From a checkpoint of a small mixture-of-experts model trained on Wikipedia.
Training: a variant of Muon for the experts, 481M tokens, 5848 steps.
Below are experts of layer 8 (counted from 0) of a mixture-of-experts language model. Rows are named router (the router's row for the expert), down (a neuron's output weights, with its number) and show model dimensions 192-255. Each number is 500 + 40 x the weight over its row's rms, rounded and kept within 0 to 999. Numbers have three digits each.
Before each expert's rows: "comes before" lists some tokens at least twice as common just after its tokens as in all text; "raises" lists some tokens whose logits its average output raises strongly, later layers aside. This comes from a sample of Wikipedia text that the model never trained on. Tokens count by the router's weight.

# expert 36
comes before: " |", ".", "isc", "own", "The", "ark"
raises: "isc", "epend", "raw", "iam", "isting", "ream"
router:525514481512579497493548538472478550534507514497537511450494487533449544591449537519522490516493482510521492523474479512495531495458512454496527483457501517533459404498532513452518500472521551
down0:558530506499556522484498484528474541453410539481514490477488567463494487513507577573553525448481472557526452528503378497568483479461489401571548507495508446534541375488566497483414458541552492
down1:542483514416488446492479441496400484507457583463499549532497520479463520519514488530579578513547516425479506503482478479477546498495608499505492492519507522472557497480477504559498488455582473
down2:463475500451474505515467536497529516554502471504528479439529553528558485435438521506539498450465479494467480490548478461453491477523607557543607489593470537485530470531531472522416531488516467
down3:442487493489503532480478479452537451464548557505463509469536506423523464566467474516460420469465467533503467534433398554510445531538551491480530550496442513454462499544495517392542488445503596
down4:550523492539548486536463484467502453454528567514545504452482458511542506540457442512499453482464516524532449594521519502474514448540411426428421443462471532401563488495512521466508476487515495
down5:460495443516483463537520488508473436493614516483422522442538540534505505523531485507525492455557461428540517530590479455593493483595472513465495505459532424545475467500536599530526536465509514
down6:409481491481453514510493444457494543473505469496520501523452573481444497499485526502495537568540506557538507457495517602471533494425524439535463502511455483513510515509496491382467528521501484
down7:548535449481512560515491553498531429476527471498550485480514513501510490405521535449518506506500473446522458512473471482469487471508494527569518441489567472538584487439570510400517537428519534
down8:534513528474531516510478546561408480500463516455459474466550546559572476485479516543472491500422495530478497480539489514525520483503526506476515525533549499411490529531500510526447537464510471
down9:426504470503476545501500493555440483541492489509523538430491501550528494440447531484476464425507507495453497559530465575560491547510495549448538555530554528482539460491473510474495568479484488

# expert 11
comes before: "er", "ers", "en", "ing", "les", "ed"
raises: "er", "s", "-", ",", " to", " ("
router:506452496550493563502468480408486508461513505527482539467470519515439478552497482511526485619465480499484505461608578511510443444530464536542525495516460471477465565478508481532509478491498568
down0:559449484508511463514497538501487550509466450480511576510426538480405501461479483500542556518547546493549465505473587473481588542488518515512545527435470541528517469408483458507480488504487540
down1:528470464541484514498506533555519477433500500469503419465483489565504540507452465524502500472580496531532492485465553478460548585479504476438575563563521384496446580451467529558562515404497483
down2:527491460479506483591516480499444477490520555478509522531507458504455478426491526563523415492525474489462502552539539543578536495542464478563512497467526478543467532493456489479515523474539385
down3:473429539521463461435528465513483540549499548535472461531502479449521495495513556510457481491540474479496574497465531434485520621470468501489511524512429507430556455577491498502517434479446508
down4:512526484557430457523480470471438496489527500514483438430526503506569567506534474494531491478544509514487507573500507566474496487557499515572491463472501448537450505584537538477513501456563476
down5:487467452518506519459514522479510427548470441531429531460481462516545531489508583515518499474551464432477512502406511481518538483436523563510534571459538495502502541575481449485526495515534497
down6:572483527456501523487482569532527555457543430522449512551497495519440451480412545474515541493431455516448513525502518488486494553559500465501494510449540358569557510502541499481455473475447456
down7:468442512523461481529460478446546470529508513506515536489511528470528538468516532494464484453467523451541439494599486452581500439528473449509540491580496534500415475596539435511467552462450601
down8:580472532500493489496432516534486447476543501480554555510480448468505513482560482488550403532565509522543566608587477529492483523473525498475526500497522482571510524583497533481514531493494561
down9:410553475515559584554551459468485514525500477478528435519593509551539520439481474510565545489472521513424536478528562474464442439506511478441510374517523519426532494532538402465481472443471511

# expert 71
comes before: ",", "–", " |", ")\n", ")", "),"
raises: ",", " |", " in", " and"
router:543524470546507493561444562512557516517515455502536517484425508565512551502521516485456495550432524479454579536515440461466498453461506554481416479450514482506553548455452466504484476543465452
down0:487533501545500536489448493495514446470526507508390425435510550533483529525476611469547512420537571537529532442530494466483463485454462525484551435486524574526475443468481506487607520509535491
down1:470463460526555570522547501539473497475448483505478483524436519441509485527557569472513487581491503467480533538489515480538510517533550549500517459516486537410502577415511474526539506495550518
down2:509533460488529504479474526523514496492459558490439521511482461458470555510425499498502480454532474479551507556497486481444512467459466430486529566430450532519521528575524534467476521543493592
down3:482502475477517480467532543529427507534491476470397532528531533505473522489521530522425442440488405486598464383443521476515537496517517523577514597465556601502488555503552471435438547519529497
down4:537487464479457505502540526473545464483509490544533507534568499525565515524452465536479513553577459504475507535521531521553495504504524507494461495531483533550515509424468488515517560458443433
down5:425568490522543497470455500508467554481537536579569425491501623490545547534495536453469454469510502538503497469519531506513447529507420506508616473459507409526546452506546502505485511508514472
down6:541607515444521460559507467477528547505546490537572490530601504531528457523449564520446499586436560476504598510426528530467492537525479462544427495529510446485494544534512507499428519502507515
down7:493487488591513520477484487417559406507532497580557484489448539506499472567600561469470416483476494508489435416474554515520618466450477486405508450474489501529494501486526513488472490494571518
down8:433470481528517459508525497483499514515515443549451484463528535446545473519424534476571496503527515491484491414456528485509538469559493457547493531431565535483575451516498449492424525454480500
down9:534480507521504542441521491470429519556452519410474530515479531483489463526511601460444494569445502555510506522557468500458551472494512537469513521527497546412539527514538487516557481487567522

# expert 18
comes before: ",", " to", " and", ".", " in", " of"
raises: ",", " in", " and", ".", " (", "\n"
router:527496407512501555433506547489497547474518487558461467561464474521491529469525508557436505536600526504542461481449552533528506493495529494549493504466540463519424569529496484549525495506449456
down0:446546482487515481506530461540526462523532467513501573489483488529529477518547418470518507569575494437566416469481458440510630524535532531454475487488494515440503422508495494483402557525495438
down1:550484493521511463523474516549509471496451465522520488548528507572497457481467460492504445502466480522407453477443499483499516521532504525490469561571509442525545487470465484572492473457526541
down2:511529468441482425575498557489510506440427556465553490527515436429486472471478502463526487499541459447482460544531548550485539568433515492431511545474498474512454530497530474470524572524514579
down3:471485451451527450505500528490457539490504508548499497512493550516489518519460503548486506487581472554482434512438472457445528546472498534537489578405526525574584512449498459449497512533419506
down4:462509555452498438562499476473532472427476520495455542372518617550510476483529518529429538504475456568530409513542523469513519542551555546472476517495465436499471495510533446493528460467425459
down5:530492533558534453411515446490494507510458567569499499499508480462454488481497468526437408528458439500463481473480453529538495534496560547501538617543551478532530431488468482503533558503565559
down6:509480536538477457592493545426493502510517479502451484428498547492524421515441477475464487521435475445494477503493490434518436436541563502473532541514513500516519538556451512536446513509443511
down7:533461397571512524514478548487576489458495510558519423538474526543473494488569506488547484519470508513478504464492560510509514543570486506511561493460471460451539540540527511543417434515523488
down8:507494492481436458489447561509534484528449501492468511489500481544508473541504476530519441494501436486516567521441519484507473472538489499501516473552522504481494468453501520536427469472486508
down9:518506426472517450531423502494449513505473551531431451442403515511559485549454541516461513603537472485545491448457506510465529546592467555490540468517591513529474521521576506533458498465500565

# expert 40
comes before: "e", "a", "al", "es", "y", "i"
raises: "ec", "e", "es", "ely", "o"
router:503488517465458470491464461503439543520412545501528529470529553501533540445529482451473493541562509540543482512500486438525543574431491482477533470469474456505527510468513502522428485483485497
down0:476548487482557490529490474492505516413503451503502549563530525545522474492505505487461436508554528511502487567476501471452563507511563509531540518580475541516446462561488467516536499479502472
down1:475488467448484496517435457491488514457448553497495457444453549519510472473528474557515531431544520518533502506429452567508536473438504508604506500483464521510416448535531496523492560452494476
down2:563554478466429500533592529579411544462460524523546537502568522557524481482557473428532465499535529534485522527523527485479446489497499517539492509510444428513528530489520537491499457531449534
down3:501475438505479446514616507450431450483479551497487498514547442487411458562521451549524522481530497528419433474486552487463522437576473515457455489542468544513480498542463530487475450444562494
down4:490518523502454484492490476486484479433483486456462591438500551566454480480562522577466478564509468450479524537558496515564570494535517451500486519468555469529560555464525494586486460400484477
down5:535517538508516427588527482487551515410514569449481475453555511531486505486514564561486511468458493480590488474515463501481519513561478487529501508490553513501475436510522491486476492462532514
down6:462416497459482490448531443539562550519502543537467484461460434471477491466421493536521393495493486538534530567506464550493541516540484528475445528534556453462536441492422529574479509508470476
down7:548499489543549458513487515463484474476592457513490499509444524505522555551550485486520530534470516489485429463488462517562524488553457472542508532509449584457608502520504479423522521535413493
down8:433470521475469488551470467492470549492464580450530420441484490513506410576498418499465445521468470448496519485491456491573554546487487523475505542507430438475550516460420500532460504506479552
down9:479536480489536554398513449518452497410476503493491463451431493493496500452576468487467471467502495459573457459549515481634503558495443520472474544444453465540528534491451524543492437547487502

# expert 63
comes before: ",", " and", ".", " in", " of", ".\n\n"
raises: ",", ".", " in", " from", " (", ".\n\n"
router:426461460477520509508513536443489514483487448533462464569456441429475565462477457519484474521535454489495457483392459524515497461480432507509515557487546426497480477548450523507464560560500482
down0:468499472578506531470547526479528488499552569499463509522481443587502456545518486508475512532476502520519512449492485491502564438525468449541470443511452437502507498528440554470538451500450545
down1:516517595496501568446535507519465508514530515534512474486506510493529532462549509431503501498497459482516523460483451492488530528470470559489545444551474465442514560508473530563437481481491496
down2:476544515493522500548481495473506566477534514570398506443493444587463523517450515503381438550434507516541530519500516528497428494542434454518567521465504542465488498461471417535478422528398394
down3:476447439522487456476488534519496408546583493477519609615472532457503540484489542414519468548467419450528456402492503517465464545458517553490573533537577419491556510547491501466450497514484540
down4:498514468496516496504493534449455551547441425529569479420481510535537451535565482477452533503497462488442498426529469506548507519492564514561456465544485555505479402551440556514517506535529502
down5:510417494562525512499524479519442489481458537538510465484458479478478535506490535518569541471600576529495497488475481557495553463507491542484518571489533506517474468486494466493579494543431572
down6:521444478434530535496413516504485512494526517568510467477524541511512490511471486476533441519356591507500516507520525516532476475492510552497517530466580480525536625501533507500507458523405517
down7:523433430528478493465501538485464465481472466442572453553510500482454503489459495506470443491471471511507493475472434540436460504499476504507490548481558458490477476487431461576511496456468408
down8:534501586490486534506461437483528439543406539506495591492508565489498375537457477500455463486499501526541526475554429462507461533522567485495492598492528568542476412487554516414482443466445563
down9:451546482503466506526505521487533482505478526421494444484542553511461516545450524525524476501531450516473538429507437463536462542469503552450392492515493489461528441513466411487475465568542512

# expert 83
comes before: "==\n", " of", ",", " ==\n", " in", " and"
raises: ",", " and", ".", ".\n\n", " in", ".\n"
router:515493445497445486458496488498445504529516502455513498583508513429535352548464488513486500492596541484477536469504423546452580519475465556519487502422518433499493503545519480506503472521433535
down0:443523499518487520466511547480498498471478540535506517526504468502448464440488492477536501415511481478466509445496488480469557527520420475489486540503491439515515471546486481509477439602584479
down1:473547488439477506458539489509551518485407463528464457499435472410533522512483506476425429518463498510465516557568523470443474503546488509493588517578511460456475530578481453479584525519526550
down2:521541529494530555498505518485493506452459475469446494519522523422571458561454409547481552512531479467497551440479479481475500471470479560506472504489474547425450512552542466436583493530559437
down3:492523479457435439552530529477492474537553484484490433496557470510559555537502512489467479576453460529566469479522549498486454467572565504495450424525499403469480467504593596462463501466448570
down4:530451607539516555508505529503468437486500502490468534552457496557510492503513558505502477504412452571484462455457515533471560473462496464558517535564537428522507512476512463495517560549500522
down5:504471585457464419498518563438518500394521531430542566483467480510455476502503578470479442507523516561455543477490481491479504499448490510518533577461509488491527478518449430465508450465517456
down6:497503457503465485572546503472522477465527450427573492523514510568488492518480570475485490504480497528484537516492494499515465539490551453548529492533492406519497526493504515455454556524476471
down7:492467418452520509500504489531503478477488562550465533510463525512504538458488542523441462531475456522532502497481527548517515571493520449528541535548473458549517490515496433578441425453546403
down8:411544522526510485490532507528518507540481527440530537474486518492544527438528552457521390457514468489413517504484529473598400554475481486522401437503486482553579537456544545558493525579530461
down9:511463491460478471523434484522450412529469480516503543513575463523441552556456519476460532551554552434456442454540536521509485518484498564507569460410451463491482509525584457519459525468509635

# expert 0
comes before: "0", ".", "%", "5", "7", "9"
raises: "0", " to", "ies"
router:499468445538494535507437513523471505536487500490461560549474465528452626507561478492434407537481469475434473472493492495511587530471549507441515585525540540551426487433566440507459533580450486
down0:454476530550524462469471506488453588543531445487509544425542488557524382553483527472530526560509493536536440472488447526437448492472482527493558513490427441415515548514431486462513483478551482
down1:490496415506506442495490485505527426488442472546535466487526468441469517483598449456506527456435557503488483528549511468497518522566505533439474469443519537517451487484592457508523497459481463
down2:582520517511527545525473517515451524487562468526588434499520523529421534522546482463423484578498511518474555517527504498543506454502490579495499481480530456517448476493484470463475419462429511
down3:452483562444526533557506453525522565464507554521571517483526478484523475578511577494483550544478509512465505494495540567468565464411550499515530482549482471410522548495536483504504508485439513
down4:589458504454472507517526458470531466534506465473466397478479446496528492531438492442521526472559549537445484476461465516483424453551496499451439466488470498538471476553567418575518544483557529
down5:515508476525478544530514480453514582509449531471528495411463497507409514480500506447418490543439484562544426466525531520503436536543495506468492542494526428516464487463512428493494485539540452
down6:532531471462526488544485537533457474455503513563521481543560528498472459467533469455453516494568419478543460497517417581474505480488497532509506503471533446568498479551524477469458500489478526
down7:538524478444479512474506466504448484526444499545541485540473505448578524483504512481500579510461505474486510444528455590510506521521478490601420528475513532478520417529523543487481520429572511
down8:563439466486526395484566529511519477482509547534540502519501471496495439548538544490500529518426482499461514452484567537462485434550536479571491509563511565540561520435452500492517539546491424
down9:419510493509456486505450437534468537542439543464471488460548541501452504519485418423494508529436502509468502484482516535468507458513484449492449517565498528506552446471488561432566492536506511